config = dict(
    router_score='sigmoid',
    normalize_top_k=True,
    init_std_router=0.0188,
    optimizer='adamw',
    seq_len=2048,
)
Below are experts of layer 4 (counted from 0) of a mixture-of-experts language model. Rows are named router (the router's row for the expert) and show model dimensions 0-255. Each number is 500 + 50 x the weight over its row's rms, rounded and kept within 0 to 999. Numbers have three digits each.
Before each expert's rows: a language model's description of what the expert responds to; "comes after" lists some tokens at least twice as common just before its tokens as in all text. This comes from a sample of Wikipedia text that the model never trained on. Tokens count by the router's weight.

# expert 18
It responds to: Units and statistics. Measurement units and words after numbers, and cells in numeric tables or census percentages, such as metres, km, million, %.
comes after: ".", "000", "5", "0", "2", "3"
router:527470543519474390556528503479495468530434562539470493528464472494409467514425503450513563445513460488423466491534440543502535512516474583526540498484570479529522495575630455488555501447487515572506515534542532457523483539397518547490393585470583504461507540417508424421442490560571473547484498539523566475520527441501516503394512490490551500473497567466348510484494613527509506476474498509472562492523477478493558567594526516502590652548442579395564466479487514540542566474458513467488472472580442453483542584411553451503615497495490511456556443546484480506518541601485471494494481480613529545445529517436574470467520554433465440591503452544561565492493470510509487417560451501476440525528455496391441471583454467547482566465448513320489532558435403546444500519457512

# expert 37
It responds to: Line breaks and headings. Line breaks and double line breaks ending lines, list items, table rows and match results, plus closing == and === heading markers.
comes after: " |", "\n", ")", " |  |", ".", "\""
router:456426460357480441523497526406462429628531520467572448504523431533507514484484495438532498528499518483444486538505486507575536488515484551589544680533525553543523527564559504517515524435476536474465452495544486444564534493394479549518463533521620541539509545476483537451516456479538517428486359516418540483503514478415496464568544479511475495459509497544383488487442504512482485520455458491441439451484468488508585597533532590529504616573424546370528543496472505521489551458453447405498578512528457497489513501545559478475530507446496439510463420482557513493550463536431437473512386416523492564475479465464511528488486585527524463594434451510526482502538437422500481469510489443439407462565383510434487469555491415462534526444540425511396504590399473530471422509574493

# expert 35
It responds to: Capital after quote, parenthesis. Capital initial letters starting a word right after an opening parenthesis, quote, dash or and, as in (De Viris, (SARI), "A Night, and Baird.
comes after: "\n\n", "\n", " '", ").", "\" (", "("
router:507479488527441433486538546508507488603465489515417485560521442555505440482438543449478503463468523417483511471483489500509443534491469566593548495439487444454596482542508568527562528390515582449513514448569488421436522458501527522536446498478543549465547564470445495377504489527486499503576523547456516507498483490439440488511507414489469503500573534523456488541490501501456494474440508524454411501488496443516597553496489525478500647562455486445489510462535511586571546508440550443507518559608450531491527462416585510484557511489515496442626431622505528530514503506500424508479399570605467600426567484513495407446527542482446476505494356518448535492560520563530462411505455474425368470551637551485504530515466469473519470419495429437442508582404439511493410406499442

# expert 56
It responds to: Geographic infobox data. Populated-place words (city, town, village) and infobox fields for population, density, coordinates, with their digits and punctuation.
comes after: "\n", "°", " | ", ".", " (", "| "
router:527461527529531412478527522502505460603511547520509444583488520459535541476467455499502483462519474527443443495487483495554414521557490640554517538472514544529506489562579580544535510433510517468568478508536514344466505517471524555541499546407615557430590462417451382447434497458430571516486497565448492520593567437458518430429510478460518524515539490490404483499510575556516484530496539385441483461480529504482580572515514451474492638548487502502590468473489413493437560541457509489550507498599505521516446435476548463469549522524478474499545418530500449512558454512520551516453437522599565548464431497468472462460553488426490468534469437507535513501516450562568515404550405520479443524555559621447481387570466444494486531500614507425478523506395359463502507460456488

# expert 11
It responds to: Romance names, year digits. Pieces inside Portuguese, Italian, Slavic and Romanian names like da, Novi Sad, Cantacuzino, plus last digits of years and date-range dashes in tables.
comes after: "1", "2", " de", "–", " San", " Par"
router:483483454518541457493529518452414507573494541453458488412499474484443505520510537426494435511499494621553471441510544462491551519512495541604597551490523516490460497577567581470502520460528438467545468503504476435508455465422494482509455547518597568428536521408434514419480493419497502573492520530429607515509538441454532458531526499538473472485570474437347522465468608498509512427432462509521493462518435479522565527588503592483545646569430531457435501496476465543516549487503470491540574491526461427500484624467642470462581534474508561399530482528584529558562540463444457582461445539536516468429546468568496522442433518476472556539497415488525452510578471548550524427566458540455472501514590549435559439505484503557513522393508511450493513565364411520460432489534471

# expert 5
It responds to: Year endings, infobox punctuation. Final digits of four-digit years after 1 or 2, plus colons, closing parentheses and line breaks in infobox fields like Born, Years active, Died.
comes after: "2", "1", "–", "\n", " =", " (age "
router:572464549438470440500497473591452497599537509461456448485462523533537514511373503496449459494550469541519431464519498514575526517544471536511553578493537460461461514630542529468519565417526456485480528495608517351455470474469467521486413537522550451458579528557470470454452514454476583546470525503464574463443496429561425497518546480496511491550552529445419517401507575497542494481415491512445522453443561424556536531514490508524470507518492529439524487484484459566545569498487508534496604522583523535567476455451508495349500542494456451383602432509616490573487503560442500578445472506488527530399602433531569470479488584468454541591437392494524541516548516515539495470519594589420539512517515516432495449548561434513470520481571557346504507544434463544546458502506494

# expert 28
It responds to: Name-initial capital letters. Single capital letters or short capital pieces starting proper names, often after pipes, commas or "of", such as Y(ulia), Z(oubir), X(TC).
comes after: "\n", "\n\n", "| ", " | MF", " | FW", " | DF"
router:444460567487458489502461556458509534618531547482434443474522429496479516486464549465468454485525492456443457515506475510556463559504538556611554502481543529557524454591505570474526529462494450427472460458595551404506479441493571577550474509563556532456587599512454482453453483518576536527504541599422631519497543499492420483541478483488536470449509503470410554484461490578442443568433444519518483486536498472517635601541467491528517634497440470471530494524522496489472524515442477437463514480516475466544505515477502421439566548511581400533564496466490589526520524491419457499544511473536452565480464457496564428440404498505511537541432399491482506553489526550538520474610488524415523513603580514485475525480489429414474601476519429342396480555400420503450507572561488

# expert 20
It responds to: Paragraph and section starts. Paragraph breaks and openers starting new sentences, such as After, On, In, and war words like War, World War II.
comes after: ".", " |", " |  |", "==", "===", "\n\n"
router:507491526465508444509466586487471502578493509453479529529557479589556441404438513407521487526589478543495441481444495534538485566507460499510603556536555573529525522486530543569509536512520471457533493507629497306509494492427524569504402571550544528465502494529509491487507515520552462525514468481421597498542478485408463530470552503477537562530507554495261483465532549459456466527514489509483491566472477444508583592549501500522461604527446509447509489465490475503513570553548515433460582586497455531439444486469597537401577560461493470504542492552526444553539506532479428550489441509608490550400561478499495533453506544431499489544489457479507469468477437547546485447542472511433402484558486565424437489571383401507497495455529552502446535531359457488466488474483474

# expert 22
It responds to: Table and list punctuation. Separators in tables and lists: pipe cells between numbers, line breaks, list dashes, and ")." closing years in citations.
comes after: "\n", ")", "| ", "1", "2", "3"
router:491516495464498383501481561490471528602505540472445519574479491469534465516483487475422500499481485482461453529509505597475452482551488604536506555514561535529530540579546577495588533438471504452507477499601551385513503512387441519488394555527661486486541506498456481406535486449558584493514465452434622507511535443499454542525470484499487539494463457521446437452468512487454562463451480488457592457500480400553524560479491600521466601530453555441429567494445447487493591491527477357568558503618529538499542551485553390409506557411487442495535491473537505545560426519449424506527478576545531552476569481451542519502543473462449491556468460465590545473599481495533485499519473522433409469479547530425468507541472444465508553427531414479523568565366450549475499484485516

# expert 55
It responds to: Digits, scores and dates. Digits, dashes and commas in scores, records and dates, such as 6–4, 11–0, month names, plus "al" in names like Walton.
comes after: "–", " | ", "2", "1", "3", "0"
router:505451468465448442452527643489536504596467540471540473523493468497509488515455518454473487492416540537516405441458482553540499475493498496558509548454535464510539529573605578483525457410458530512460514505559524390486548487454556510463448530436636530448575455502465426369487491470571507549443495531429591467465569405468501534530555431472544468556511564484281542494470558555488484534435404525476492502539457488479557534530509570529558596512417495500552418460521526587495573536507475467489601577560496508507516502521585456447525525530447539476635443508482422504586518575439489575492475470548526504441484511463491516439514568500516509578445434486542477525538464551496538459549513493410399531458519520502557420532424482477492470490517501476409525551415398460503538472464513

# expert 24
It responds to: Possessives and table scores. Possessive determiners and 's, such as its, their, his, plus goal numbers in football league tables.
comes after: " | ", "0", "; ", " |  | ", " | — | —", " | X | "
router:482500460502443468527502557463435545557451512452441470493469456515493461496457516438477479442538436527497493484514541552570473508491459600587590499470546506517505492644552536493466512546486528430481551503565557351468503371479512501486436556413606523454483574484399526428517465439592462496435548495484508526516569476479497497484519474566471506427577511465341508483521504524493519466442503497438405536495495438477562520550542483490560611525386509421531452543539595563499496514477438453543548499492511477539489516490519515405577569497453381505585455500538512636496402454518520448456470496557571546461562514465596555450500510469493445598488413498472507519537479486594426479560495489481430558413508436510461473513482386520455537511524475410483507523417496549432416465554484

# expert 26
It responds to: Mid-word fragments, table rules. Inner word pieces like ul, eg, reg in circulation, Duluth, Bulletin, plus table row starts and separator lines in sports tables.
comes after: "\n", "|---|---|---|---|", "L |", "|---|---|---|---|---|", "|---|---|", " P"
router:437559475480460403519564548479471487596552518438447498527477530488505410442493425480500467492561498553520389495522613576513516548502482566503593544533501465559601490631535560512523495414425500458471531488557538452407476467458491512514400612417603502532528426454507438474516513533563548463527480488455510517472459496455498465490598507455505498451529540504316515515493578533500489503444430514577492532549453498514498605461480492537496607590437518504544544544452465532502541451568483452574588501515510676514540487436523508463519527496570556491527529471593544553446505488485490462469503468609494514483525451388564526448488535542442531538490456510481472495480534517553541442533449520523426487553477519507479430520467437542520572389505475426389518458373421505475487482498489